Experts of a small language model: 96 experts in each of 11 layers.
Below are experts of layer 2 (counted from 0) of a mixture-of-experts language model. Rows are named router (the router's row for the expert), up (a neuron's input weights, with its number), down (a neuron's output weights, with its number) and show model dimensions 256-383. Each number is 50 + 10 x the weight over its row's rms, rounded and kept within 0 to 99.
After each expert's rows: "gets" lists some tokens that make up at least twice as much of what it gets as of all text. This comes from a sample of Wikipedia text that the model never trained on. Tokens count by the router's weight.

# expert 43
router:55 41 48 39 52 62 49 49 50 45 31 58 54 47 33 57 54 48 53 56 51 55 50 31 50 53 48 44 58 51 41 38 65 46 55 52 36 51 56 42 57 52 47 65 41 67 45 58 53 35 47 53 48 63 45 55 54 64 44 41 41 57 37 50 53 43 49 60 55 53 48 56 53 51 46 61 60 51 48 49 48 47 49 55 28 60 28 62 37 58 60 39 73 49 36 37 38 24 56 51 43 58 55 56 52 56 39 59 75 41 42 65 37 52 48 53 46 41 51 51 64 37 58 44 62 43 64 49
up0:39 42 51 39 48 45 49 46 57 32 36 44 52 52 31 49 64 51 63 41 65 56 53 50 60 45 58 66 51 29 55 46 57 50 65 53 59 53 50 60 60 56 36 37 74 56 68 49 42 53 51 47 59 57 44 54 70 51 32 50 48 35 69 40 46 59 57 59 63 38 41 45 66 68 59 44 66 47 58 42 47 61 63 47 49 65 37 35 45 34 41 43 70 35 54 35 61 51 61 36 60 43 62 33 37 51 62 50 54 51 35 60 48 53 62 45 68 37 59 53 61 53 48 45 47 63 47 49
down0:66 67 47 40 73 45 48 46 56 48 59 45 63 58 37 53 57 46 50 56 39 55 54 65 60 59 51 60 55 41 33 50 46 56 61 53 51 51 41 57 40 29 50 65 56 81 56 45 46 48 57 65 41 56 57 60 51 61 35 39 43 33 54 40 48 58 53 46 22 59 37 73 42 38 43 57 46 46 47 35 49 50 70 50 42 44 37 50 54 53 57 61 57 42 47 36 67 37 43 11 47 49 43 55 51 45 62 40 31 60 36 41 57 46 50 47 65 56 28 51 74 47 53 38 51 49 47 59
gets: " was", " is", " were", " are", " he", " had"

# expert 28
router:49 64 62 48 46 43 44 57 53 72 58 57 54 49 61 35 64 49 67 59 53 46 34 42 47 63 58 49 38 49 41 38 40 40 57 68 71 69 68 31 42 50 44 56 65 50 40 36 69 58 62 50 61 54 49 41 50 59 60 58 48 49 36 59 46 43 56 53 51 62 60 54 47 46 62 49 51 76 37 50 43 51 49 43 43 70 54 49 51 48 43 40 56 57 36 54 58 59 50 67 46 40 48 62 43 59 45 57 58 48 55 55 46 61 47 45 36 69 40 44 62 46 44 37 44 42 44 54
up0:57 47 45 41 49 54 56 34 45 48 45 56 59 55 46 48 48 39 61 79 43 42 54 40 60 44 46 52 49 54 44 47 53 45 39 37 69 55 53 54 61 62 41 41 62 33 37 65 44 45 45 44 49 55 50 42 46 38 52 64 67 59 54 52 50 47 51 51 59 55 50 48 67 31 52 48 33 49 41 62 47 49 35 59 44 54 41 36 53 46 40 61 48 77 43 60 56 60 54 45 49 50 40 44 65 59 44 55 61 48 53 65 44 37 24 45 46 61 56 50 58 44 54 50 37 43 49 63
down0:47 30 62 50 57 67 57 58 51 46 30 44 52 59 36 57 36 48 51 53 57 39 49 51 63 52 33 56 46 56 46 51 49 41 46 35 54 19 52 48 50 54 51 47 51 50 61 49 51 38 58 56 42 36 55 38 55 48 53 42 64 58 51 52 53 54 60 57 46 49 49 35 46 52 43 46 49 42 49 55 52 37 47 58 70 47 36 38 46 56 60 42 48 42 51 54 49 64 41 30 34 57 52 49 49 40 64 58 68 51 49 47 46 40 50 44 47 45 48 64 35 39 65 42 65 50 64 35
gets: "-", "|", " |", "==", ":", ";"

# expert 8
router:57 59 51 56 51 58 60 64 54 42 40 60 58 40 44 47 52 55 40 59 52 64 35 43 45 56 49 31 59 54 47 37 56 42 60 45 38 63 53 58 61 44 36 48 49 50 56 50 70 46 57 51 44 57 47 44 44 44 58 50 53 46 42 41 41 44 42 45 51 65 35 49 54 46 18 40 48 52 48 55 72 50 49 41 21 57 24 49 41 42 46 44 55 59 37 45 61 47 41 38 50 55 53 33 46 55 22 63 65 63 44 57 43 40 59 52 37 55 40 51 52 45 26 35 45 47 63 56
up0:62 47 57 51 62 63 67 53 40 48 49 48 51 63 43 45 50 55 40 63 58 34 46 47 46 42 54 62 47 42 42 54 62 37 61 46 74 43 47 58 55 49 32 57 53 47 57 36 48 67 50 70 49 52 61 43 41 54 48 55 55 46 44 61 42 38 48 55 54 50 51 29 37 59 75 48 34 52 61 31 57 51 38 36 62 39 51 46 45 38 41 38 45 63 51 63 65 63 45 41 47 69 37 34 41 36 41 51 72 44 44 67 36 48 41 50 41 57 54 55 57 53 53 56 37 46 40 34
down0:50 36 50 41 42 70 51 65 53 46 39 55 40 50 47 45 52 52 52 46 54 38 40 57 54 43 69 58 53 44 63 45 64 43 55 61 64 34 55 57 55 55 53 62 62 55 56 58 46 52 42 50 51 59 54 50 56 38 26 48 61 60 45 47 59 52 53 43 52 45 63 33 42 71 79 57 55 47 64 54 49 43 62 58 87 55 53 53 60 59 42 62 56 56 42 43 48 46 44 65 22 63 36 46 55 58 50 56 47 49 44 65 54 46 47 55 41 33 67 60 58 49 47 59 43 53 50 50
gets: " he", " his", " it", " He", " It", " was"

# expert 24
router:48 52 56 38 35 43 41 54 54 55 44 67 59 54 66 41 53 31 56 57 57 70 45 50 36 53 51 33 48 46 43 45 57 54 49 48 68 61 41 50 61 38 60 51 52 46 43 55 50 38 37 44 61 42 41 53 50 49 66 50 49 58 54 61 50 53 42 50 37 50 64 65 46 36 21 65 55 70 53 68 52 31 55 39 43 53 44 25 50 48 51 61 50 63 49 44 40 57 37 44 63 48 50 64 34 53 54 65 64 45 58 55 49 48 49 39 41 41 49 36 51 59 66 54 45 47 51 66
up0:54 35 64 61 52 56 63 54 49 43 50 69 46 63 46 48 56 52 57 48 76 53 38 57 34 49 55 45 53 68 40 52 38 51 50 48 59 40 41 57 56 33 41 35 50 48 44 68 59 45 35 34 50 50 52 60 62 50 33 51 30 41 71 41 18 52 39 55 33 69 43 24 57 52 54 47 51 52 46 51 43 45 49 40 59 44 44 41 54 38 41 45 45 44 44 56 44 43 51 56 45 53 53 55 56 57 47 64 46 53 46 43 47 35 45 41 54 49 50 51 55 53 69 44 44 40 56 40
down0:39 54 38 53 45 34 41 56 53 60 51 56 74 63 44 46 37 52 42 53 52 45 59 35 42 51 58 52 25 52 31 58 44 49 57 56 40 45 48 72 54 46 45 62 57 55 47 32 54 52 60 48 46 69 60 48 42 45 51 51 64 65 57 45 50 46 47 61 67 40 69 39 38 61 39 45 48 41 56 28 47 45 51 59 34 28 49 54 36 53 45 71 42 45 44 56 58 48 52 48 44 53 49 39 66 35 65 37 61 57 52 60 62 54 54 58 63 60 63 48 61 44 56 53 46 35 58 44
gets: " |", ":", ";", " album", " by", " The"

# expert 88
router:50 48 45 39 47 46 24 51 70 47 62 50 46 66 45 61 50 25 48 60 62 76 51 67 42 50 51 34 49 55 44 23 38 57 64 50 58 42 59 47 58 45 43 60 49 46 42 52 46 50 52 50 53 51 44 42 45 52 44 56 42 60 46 47 40 48 50 50 33 52 49 61 46 33 30 57 52 43 39 58 39 51 60 54 41 46 44 40 38 53 42 48 35 56 28 64 48 60 54 65 53 42 47 51 59 40 19 41 56 58 55 42 48 43 45 56 46 45 44 51 57 56 73 46 43 62 68 62
up0:52 65 42 28 35 56 45 69 67 45 70 38 25 54 60 64 64 46 61 40 52 61 30 53 34 38 52 63 45 48 54 26 21 54 57 53 48 47 49 34 43 63 72 61 58 47 59 61 53 57 50 31 62 46 54 41 42 76 60 61 54 62 57 50 43 66 54 52 53 50 46 54 57 63 56 50 63 30 56 42 63 55 52 39 67 50 41 60 60 51 52 49 34 38 50 45 55 48 67 57 43 53 44 38 55 52 45 40 37 56 57 51 69 55 45 61 48 61 33 50 54 35 38 34 36 40 52 56
down0:53 69 38 40 54 54 52 60 53 46 60 42 63 47 74 44 47 45 53 58 58 51 55 60 32 51 57 48 54 80 73 68 46 59 46 40 63 64 52 62 64 47 28 73 46 42 48 47 57 40 64 55 51 57 31 37 44 33 50 38 34 34 62 53 53 52 55 62 66 54 45 55 44 31 38 44 44 45 47 56 48 62 34 52 49 44 45 31 50 19 45 46 58 61 59 50 44 64 53 45 47 39 57 57 55 64 66 50 55 51 62 34 72 49 46 60 47 50 48 58 49 51 35 59 56 59 47 47
gets: " |", " into", " of", "|", " became", "=="

# expert 61
router:64 60 40 33 56 41 46 58 51 49 40 59 47 44 59 45 59 42 58 45 56 58 47 59 45 49 56 43 62 60 52 47 48 51 66 44 43 78 68 58 40 46 40 56 59 36 51 39 39 55 63 44 60 44 56 68 42 46 22 46 55 69 39 52 41 56 41 53 36 64 45 43 43 35 41 45 50 54 55 70 60 48 53 54 54 54 26 27 64 52 64 56 54 54 35 38 51 41 42 62 52 58 46 50 47 64 43 44 44 45 38 60 58 43 39 67 65 51 68 48 53 59 52 49 48 45 46 64
up0:78 67 38 57 50 50 64 44 51 62 54 50 62 62 54 46 38 41 55 40 47 44 61 64 48 51 70 59 60 49 43 47 48 45 47 38 41 59 42 51 37 42 45 75 49 39 28 62 53 53 39 57 44 44 55 58 46 49 47 61 49 58 35 59 36 53 47 62 54 74 44 59 43 62 66 63 66 67 41 65 48 55 35 51 40 53 44 53 62 54 52 53 55 59 47 29 48 50 64 62 68 58 46 56 45 53 67 40 52 41 63 55 53 40 59 55 55 55 61 54 72 65 61 31 41 29 51 51
down0:52 33 60 46 52 30 36 51 46 66 39 64 49 46 42 43 37 50 36 65 42 55 46 52 44 45 42 53 48 43 51 70 50 43 36 59 54 69 48 38 51 47 49 47 56 51 55 59 53 56 54 41 64 34 57 57 40 42 50 50 47 36 39 66 53 34 41 36 46 54 58 43 59 39 64 55 39 37 38 52 58 41 55 38 40 56 33 35 72 57 47 38 59 58 62 57 47 56 81 46 59 53 53 48 35 58 32 50 58 37 61 56 48 34 42 62 43 52 30 45 53 43 29 40 37 49 54 53
gets: "s", " his", " University", " first", " in", " her"

# expert 41
router:75 44 35 46 55 54 57 43 48 58 42 46 68 42 50 54 48 42 58 44 51 54 50 46 43 36 60 24 51 46 58 61 53 61 65 47 60 69 53 29 57 42 41 59 42 40 45 41 49 51 46 53 44 53 52 54 56 33 60 56 55 57 47 45 65 41 54 35 63 64 36 50 54 41 46 48 45 55 49 64 40 41 58 37 40 57 58 26 69 34 53 61 35 48 31 43 45 53 42 45 66 65 39 63 51 59 51 47 66 27 45 56 51 59 54 55 41 53 57 41 58 64 56 43 65 46 42 46
up0:44 52 56 39 55 54 40 50 48 74 53 60 54 59 54 52 47 55 34 40 73 58 40 43 61 50 55 35 62 46 52 53 44 50 52 47 47 48 58 68 36 60 38 72 47 51 54 67 37 50 58 63 34 39 52 37 29 67 37 40 74 49 34 66 53 51 44 62 67 45 48 55 44 47 49 43 52 42 45 61 64 44 36 55 27 51 66 49 61 43 54 56 40 61 44 61 57 49 50 46 49 53 55 57 47 49 52 43 59 44 55 45 62 37 51 56 56 53 44 52 58 52 47 61 64 59 64 47
down0:44 54 50 49 72 51 44 47 71 43 48 53 65 50 58 49 58 58 54 53 54 52 50 63 46 40 55 55 66 44 50 63 57 75 56 52 33 36 44 53 52 49 61 60 31 37 40 68 43 47 62 56 53 53 29 56 67 35 45 31 54 52 48 57 40 54 46 67 68 40 45 49 50 45 40 55 41 33 39 57 40 47 52 44 63 53 56 48 60 54 44 47 62 56 52 66 52 52 58 63 43 20 55 44 61 45 53 59 48 64 60 49 32 31 39 46 65 55 63 46 48 56 42 52 58 60 54 59
gets: "s", "ing", " time", "ation", "es", " part"

# expert 66
router:64 48 52 48 38 48 51 54 68 57 39 54 36 33 41 38 52 50 65 57 65 57 21 46 56 43 49 33 44 54 56 64 54 65 64 40 66 69 51 37 70 45 52 36 47 49 65 55 45 70 44 57 41 51 46 42 38 52 53 56 47 53 54 45 38 62 35 52 45 49 17 56 42 41 31 66 56 44 54 73 41 51 66 49 46 65 48 29 56 38 56 54 66 51 45 43 44 57 41 43 42 61 56 48 52 44 41 41 41 50 31 47 54 42 52 68 44 55 57 37 59 49 58 47 57 60 53 48
up0:62 39 50 64 42 37 55 64 64 32 44 60 57 44 59 48 54 43 46 49 64 53 21 73 64 51 52 49 54 50 48 56 54 49 48 43 65 62 52 34 59 52 40 35 42 51 59 51 51 48 42 44 45 37 50 46 58 44 36 39 37 66 43 47 51 55 47 34 49 39 45 45 42 51 51 55 54 61 61 55 43 58 45 51 62 38 34 44 51 45 39 62 51 53 64 49 47 46 51 46 55 66 46 47 60 59 35 38 41 57 50 45 53 20 56 66 48 42 54 54 45 67 38 47 44 64 39 60
down0:54 55 36 47 57 33 54 39 48 41 71 53 70 64 42 51 69 35 49 57 44 47 51 37 53 52 56 51 59 31 68 34 65 51 41 39 31 43 54 52 53 54 63 30 51 57 41 46 56 36 47 63 42 57 54 48 61 45 34 59 52 51 40 76 58 57 44 39 42 46 44 55 60 50 41 42 57 51 55 63 65 33 54 41 64 67 58 65 50 39 65 42 58 45 47 48 51 52 62 67 45 56 37 57 49 54 40 64 37 48 42 71 60 35 46 48 32 47 47 23 50 62 42 37 60 51 56 57
gets: " a", " one", " A", "A", "th", " United"

# expert 92
router:54 57 49 52 54 44 48 51 49 50 51 47 57 55 50 46 51 43 58 56 41 53 30 48 59 65 64 25 55 49 53 44 59 54 51 51 62 75 51 28 64 21 40 62 52 36 46 56 45 32 57 57 49 57 60 64 52 55 39 53 42 55 27 54 49 58 45 41 40 51 54 56 49 40 21 73 59 61 37 49 51 47 47 39 36 45 52 39 46 55 51 51 59 50 52 43 52 49 50 40 49 54 58 37 65 38 44 61 57 62 55 46 44 33 43 47 37 46 49 41 54 53 73 42 46 63 44 60
up0:62 54 41 57 57 25 47 62 44 50 52 23 58 33 44 49 48 49 48 59 57 46 56 50 67 61 61 46 46 47 45 49 49 46 70 42 74 44 49 49 63 66 61 61 43 60 76 48 55 46 43 41 65 51 71 64 39 52 43 38 54 41 56 55 68 61 60 51 29 43 44 35 58 37 50 41 52 62 34 51 37 62 40 49 37 49 61 38 60 40 38 58 59 31 34 55 47 57 47 60 33 57 52 42 35 51 43 53 34 62 24 51 48 47 75 46 52 47 44 51 81 40 45 57 41 49 47 67
down0:45 41 51 38 59 42 51 64 52 61 55 48 52 50 47 64 59 51 48 61 48 49 65 30 57 37 50 45 40 61 42 53 43 49 61 48 53 67 57 46 59 33 57 63 47 49 53 56 34 43 32 44 61 55 46 61 53 38 56 47 36 48 65 55 60 55 47 49 72 54 56 36 48 55 36 50 54 54 49 26 58 54 37 56 50 38 46 45 56 60 68 46 48 60 42 46 39 49 47 76 45 40 56 47 56 34 66 38 40 60 65 56 44 68 52 44 55 26 61 45 38 45 60 56 56 45 34 36
gets: " |", " in", " not", "In", "===", " to"

# expert 4
router:60 56 57 30 32 36 42 61 58 60 53 52 56 45 64 50 59 40 55 68 61 60 41 58 58 44 44 50 47 66 53 50 39 57 50 51 59 71 61 37 54 50 39 49 53 51 39 59 43 35 44 37 44 58 43 66 56 47 57 62 63 41 39 65 43 53 40 44 54 76 45 66 55 36 58 58 57 51 48 66 27 36 58 48 49 49 42 33 62 44 56 57 44 52 58 41 46 80 37 62 49 42 39 58 60 54 43 60 48 55 55 49 46 43 45 70 44 38 39 49 66 41 57 52 46 55 58 56
up0:50 55 54 48 28 42 51 50 54 39 52 45 40 45 40 46 42 20 66 44 54 59 53 55 43 40 44 51 41 65 55 46 42 53 41 38 47 49 45 57 47 56 49 63 37 55 45 51 32 43 32 53 46 41 61 58 44 52 55 45 52 53 61 53 42 63 39 55 43 61 60 64 51 39 43 55 58 60 47 35 57 60 66 54 46 68 24 50 44 39 45 50 49 43 49 51 21 49 47 64 42 54 61 57 58 49 51 51 47 32 45 54 29 50 60 70 51 25 32 54 53 64 56 57 41 49 47 48
down0:52 36 68 37 29 40 60 43 66 60 47 46 59 53 40 47 58 49 71 45 54 55 62 40 49 35 48 69 59 57 50 54 60 62 53 61 37 46 41 48 40 44 39 55 55 35 38 49 31 44 51 50 40 37 56 37 47 61 43 54 63 37 46 60 47 40 48 48 55 46 58 60 59 46 68 64 26 43 64 48 58 54 21 60 68 48 38 53 37 62 49 43 57 59 56 47 58 42 58 62 45 38 54 58 43 55 59 54 46 43 60 56 63 42 33 38 44 41 41 46 44 46 52 51 56 57 65 51
gets: " |", " ", "|", "s", " JPL", "=="

# expert 54
router:58 39 52 52 65 31 31 59 54 59 36 56 36 62 47 47 49 48 36 67 57 51 26 52 43 58 46 33 45 51 48 52 40 61 46 31 54 48 54 47 39 39 35 62 31 51 54 38 49 68 43 54 60 50 57 52 51 56 64 34 50 50 46 69 62 55 51 53 45 41 51 65 29 41 47 56 52 62 36 63 48 45 55 40 47 43 41 26 52 61 42 48 55 64 41 60 50 36 38 47 63 44 42 35 59 55 42 59 56 59 42 59 57 37 48 82 53 36 44 27 71 49 38 48 41 30 54 41
up0:65 51 30 38 41 44 49 36 52 59 56 48 73 48 60 29 47 46 54 61 51 43 56 40 62 46 42 50 41 67 53 66 44 45 58 47 39 59 44 39 44 49 43 71 30 38 47 51 46 54 41 38 63 51 58 31 48 52 49 55 53 73 54 72 58 52 46 50 35 33 44 55 59 52 38 46 32 49 40 38 50 43 60 39 57 46 48 45 54 70 57 57 35 58 41 47 43 48 48 55 49 69 52 33 56 37 27 61 50 37 52 52 52 70 18 76 58 51 48 51 62 57 55 54 59 44 53 48
down0:45 49 45 56 53 61 59 42 69 58 55 46 50 54 66 53 65 37 62 66 54 72 59 56 49 49 43 68 33 51 46 52 46 47 57 56 53 46 66 58 48 42 35 59 34 49 29 42 30 58 41 50 45 53 53 35 37 38 69 59 54 49 52 57 54 30 56 55 51 58 51 58 62 68 47 51 45 34 71 51 43 29 67 35 60 33 43 57 60 53 54 47 60 33 54 42 47 43 56 49 67 55 54 54 53 38 52 54 45 53 49 33 48 46 56 48 47 60 48 55 50 47 56 67 41 36 49 52
gets: " |", "a", "th", "ta", " A", "·"

# expert 52
router:50 42 53 41 59 44 28 48 59 47 50 44 38 71 55 45 54 46 75 50 49 49 55 52 51 48 60 36 38 53 57 34 33 51 38 46 68 62 50 52 63 42 37 46 47 36 49 53 42 37 53 42 41 37 73 37 59 53 45 34 47 35 54 62 43 53 45 37 45 41 35 72 42 45 50 61 55 60 60 59 42 36 63 55 50 50 48 29 42 33 54 64 52 49 55 48 48 68 51 43 38 52 47 55 53 55 35 61 57 44 51 44 82 39 72 43 46 34 49 32 46 43 44 35 49 59 43 49
up0:47 52 58 39 34 35 60 66 72 39 61 61 40 46 57 51 33 74 54 58 55 57 55 57 56 45 51 43 52 44 64 67 52 78 44 46 54 63 67 55 55 62 33 58 51 44 45 54 55 55 41 46 46 45 38 38 61 69 62 57 49 51 52 40 51 52 50 55 38 42 47 41 39 51 34 41 63 52 38 54 22 49 58 41 48 43 68 37 47 60 46 34 48 68 48 51 45 37 46 40 54 51 34 56 66 56 52 55 48 43 43 52 51 50 50 52 50 43 46 54 59 43 63 25 57 68 41 35
down0:48 61 59 52 42 49 59 46 35 52 56 58 56 45 41 53 55 59 62 54 60 44 54 50 38 60 59 42 50 64 41 25 60 50 57 77 46 57 37 42 42 44 61 48 56 65 44 45 39 58 55 55 56 54 49 33 41 55 35 36 61 52 65 44 47 41 67 58 63 47 52 61 46 50 40 52 41 63 36 54 61 50 63 36 47 54 49 47 55 57 52 58 51 48 50 54 56 43 54 74 61 59 57 56 56 37 53 47 52 35 33 41 40 58 45 50 49 43 55 67 51 38 42 56 60 34 46 51
gets: ".", ")", ").", "\".", ".\"", "W"

# expert 71
router:55 53 55 64 44 35 41 57 57 58 46 67 38 66 56 34 44 46 60 62 41 50 42 45 50 45 31 52 38 49 59 55 44 65 59 60 63 51 55 55 54 27 49 74 44 50 30 36 55 45 57 42 50 35 65 53 54 58 39 45 47 24 25 54 49 51 48 51 48 55 50 62 42 46 43 39 52 48 50 60 52 36 59 52 38 59 48 37 33 58 51 38 75 65 32 57 58 52 54 61 52 53 47 42 58 55 43 54 58 39 41 50 49 45 66 45 19 50 45 34 63 47 47 59 59 56 51 53
up0:55 69 46 39 68 60 32 53 44 45 36 47 52 47 64 51 29 60 45 56 54 42 46 66 47 56 47 41 36 69 57 32 27 46 45 33 62 59 46 57 42 64 40 46 46 56 43 48 48 53 61 68 68 43 56 54 49 68 57 38 48 50 49 41 38 55 56 48 70 36 61 61 47 45 69 40 46 36 58 48 52 45 62 54 52 50 26 49 68 45 36 74 58 57 74 58 32 57 44 53 53 44 46 50 48 58 42 69 55 49 58 50 63 57 51 69 65 43 52 56 53 41 61 39 48 52 40 45
down0:47 33 56 37 63 46 44 40 46 57 49 60 62 36 25 51 53 61 50 53 50 54 45 45 61 29 71 46 57 59 44 44 59 50 40 54 43 33 48 45 51 54 31 54 48 48 60 62 40 52 55 50 31 44 52 41 50 67 56 46 39 33 56 65 60 55 54 52 86 61 62 58 59 54 62 58 58 46 54 51 41 38 54 43 59 48 52 60 55 74 55 37 59 48 43 53 31 58 61 46 54 62 51 57 45 56 48 61 70 53 67 52 57 42 63 42 24 25 70 52 55 51 47 61 47 58 59 29
gets: " was", " is", " has", " were", " had", " been"

# expert 40
router:59 46 66 51 54 42 46 35 43 45 26 42 44 58 57 45 58 43 60 53 44 66 55 49 50 49 44 50 44 48 57 38 47 70 54 36 49 57 65 51 62 53 43 62 56 42 44 53 58 44 51 37 55 56 53 59 50 46 43 60 55 40 41 52 33 53 52 48 43 49 31 64 60 44 33 43 53 52 33 71 54 45 33 62 44 54 61 52 47 51 43 54 65 66 36 46 61 62 48 48 38 53 26 43 46 56 51 52 56 56 62 53 34 32 46 71 39 49 48 36 79 36 57 44 45 44 41 62
up0:46 50 39 62 51 53 52 61 33 42 50 43 25 47 44 75 36 52 52 51 57 51 52 69 48 61 65 56 57 41 36 43 53 51 37 41 63 52 38 54 65 43 54 40 43 67 53 56 47 56 44 66 57 42 58 63 50 52 48 42 64 35 59 47 48 58 34 42 38 33 48 33 59 44 65 50 49 58 41 47 31 40 59 57 42 58 58 30 61 42 50 53 58 45 36 45 40 50 24 46 46 52 61 44 58 45 52 44 63 48 51 71 42 52 44 35 41 22 31 52 65 56 56 49 68 53 52 63
down0:54 41 69 42 54 36 51 53 53 55 55 51 61 47 54 43 57 46 46 44 44 30 38 49 55 58 32 58 47 38 52 64 64 58 50 36 50 82 62 56 59 70 55 47 50 50 48 49 71 55 57 45 43 41 49 37 36 45 31 32 44 45 46 35 33 48 47 56 53 68 65 63 47 53 56 35 58 42 51 41 50 41 58 50 46 55 31 39 47 37 59 53 41 65 59 52 51 71 38 52 77 48 41 42 34 59 43 56 54 47 68 39 50 56 48 56 67 69 42 43 45 61 52 49 44 71 59 55
gets: " |", "\n", " first", " two", " also", " one"

# expert 33
router:53 69 54 51 49 37 63 44 58 35 39 41 48 69 34 49 59 37 61 59 36 39 62 31 55 68 63 43 50 51 44 34 51 44 41 61 67 48 62 34 50 25 55 55 45 48 64 62 65 35 45 45 52 38 74 52 54 49 66 73 59 43 22 45 45 48 50 71 29 56 53 37 65 35 35 50 47 70 41 69 46 48 48 62 53 53 60 60 51 36 49 52 82 59 43 46 61 49 51 38 52 65 46 55 53 49 40 32 37 60 55 47 48 66 57 52 46 53 35 43 51 40 62 61 45 46 60 62
up0:59 46 49 74 42 31 49 51 49 46 55 50 56 41 55 48 59 50 53 42 56 47 69 56 45 64 39 65 60 51 50 43 48 44 54 55 56 46 44 55 59 67 44 62 27 55 47 50 52 46 35 44 59 62 60 37 64 35 55 58 46 51 47 39 60 55 59 59 29 57 42 56 51 53 30 54 50 49 40 45 49 34 53 38 37 42 37 60 44 33 62 32 43 56 60 45 59 62 46 54 60 31 46 37 60 53 46 39 45 39 54 43 39 51 49 49 55 53 44 41 38 65 54 25 46 38 48 63
down0:62 34 48 68 47 36 41 33 40 66 62 69 48 51 24 67 45 65 69 62 58 44 59 44 52 46 56 44 40 55 43 62 47 49 66 34 40 73 46 41 51 43 46 57 46 41 40 71 45 59 48 46 41 53 49 51 53 50 42 58 62 38 49 49 52 32 28 42 53 50 21 63 44 34 59 64 21 60 60 61 52 67 55 44 60 47 61 40 50 54 48 59 53 55 40 47 27 55 45 47 58 54 52 52 55 50 53 56 51 44 35 71 41 48 44 55 42 43 51 30 44 45 41 45 47 56 57 46
gets: " with", "|", " of", " for", " by", " in"

# expert 63
router:55 48 41 50 45 52 45 46 48 46 34 45 55 57 63 53 54 37 71 47 35 49 49 51 43 57 66 46 58 43 47 57 52 47 51 57 41 38 66 42 58 37 49 56 36 55 50 52 29 30 62 43 66 58 35 46 40 49 48 40 60 42 41 34 37 52 48 59 57 46 66 56 53 49 41 52 64 41 50 65 37 32 58 43 53 44 51 52 25 51 55 41 44 44 26 41 46 44 42 56 58 61 54 27 63 59 31 55 46 56 27 41 36 69 54 40 39 67 50 47 55 26 59 55 54 47 63 61
up0:39 56 70 28 36 45 54 33 53 49 39 31 67 61 56 43 38 60 36 50 44 47 46 67 57 46 45 58 55 62 49 45 55 68 42 76 58 51 60 48 59 66 51 42 58 49 48 63 43 42 62 51 37 49 45 39 43 60 55 56 55 51 46 42 42 46 58 45 67 57 55 50 55 52 50 50 37 55 51 49 46 47 57 54 38 50 62 55 60 45 37 39 33 58 47 69 52 55 53 47 53 48 53 40 58 48 50 51 60 62 66 53 44 50 41 45 47 43 32 51 52 60 58 45 62 43 62 49
down0:53 50 62 39 50 57 54 63 56 62 40 39 66 44 53 29 73 47 39 56 30 43 49 32 52 41 58 49 64 46 56 38 46 53 37 60 58 37 63 51 42 51 46 46 40 37 45 56 54 65 59 55 57 46 48 56 41 52 44 44 58 37 42 55 63 34 46 42 60 66 62 57 63 75 55 43 45 59 48 58 42 40 50 80 57 55 41 43 45 39 50 53 56 65 38 42 55 46 60 55 57 50 49 58 43 64 32 51 45 41 47 65 33 50 54 38 49 56 28 55 56 54 37 45 39 65 58 62
gets: ".", " was", " as", " is", " were", " be"

# expert 47
router:70 60 43 41 54 51 52 63 57 47 31 55 41 45 36 57 60 36 50 50 40 55 33 25 44 77 60 42 59 57 49 48 67 49 65 52 49 66 49 43 52 43 41 55 50 54 33 42 56 52 51 42 63 62 58 62 43 37 53 37 46 37 45 45 43 42 51 40 31 51 42 69 51 46 48 64 56 55 50 42 49 50 57 44 31 59 58 60 46 53 36 51 61 46 33 53 32 34 57 49 64 62 59 51 72 50 40 54 53 53 39 50 44 55 50 56 32 60 44 34 61 38 60 60 45 64 45 58
up0:50 38 47 44 48 56 41 34 64 44 37 47 42 40 52 59 46 38 49 37 41 45 38 44 49 36 66 54 64 45 51 42 24 60 34 17 58 69 55 42 55 35 50 41 49 35 48 51 43 37 38 59 57 63 45 48 63 46 70 57 63 45 43 67 43 51 45 40 46 55 24 64 37 61 52 76 38 33 48 46 42 42 71 43 52 31 43 55 54 61 53 55 47 62 48 51 45 48 61 46 54 56 53 43 61 49 63 72 57 55 48 56 54 52 58 46 51 49 56 49 54 34 48 44 54 59 36 63
down0:41 40 58 46 63 45 47 67 50 43 53 60 66 41 40 39 42 58 46 41 54 64 47 54 57 43 59 55 44 43 46 60 47 42 55 49 56 50 45 48 45 43 59 36 50 46 34 60 44 34 62 51 55 55 59 62 38 49 34 56 49 53 45 58 40 46 48 68 38 49 43 50 58 37 35 31 46 47 54 47 63 46 25 61 70 72 41 66 53 82 55 34 72 32 39 61 61 41 52 65 50 48 33 57 61 43 49 49 33 51 60 49 36 51 51 74 49 55 54 51 53 41 58 41 57 55 50 51
gets: " to", " ", " had", " be", " has", " is"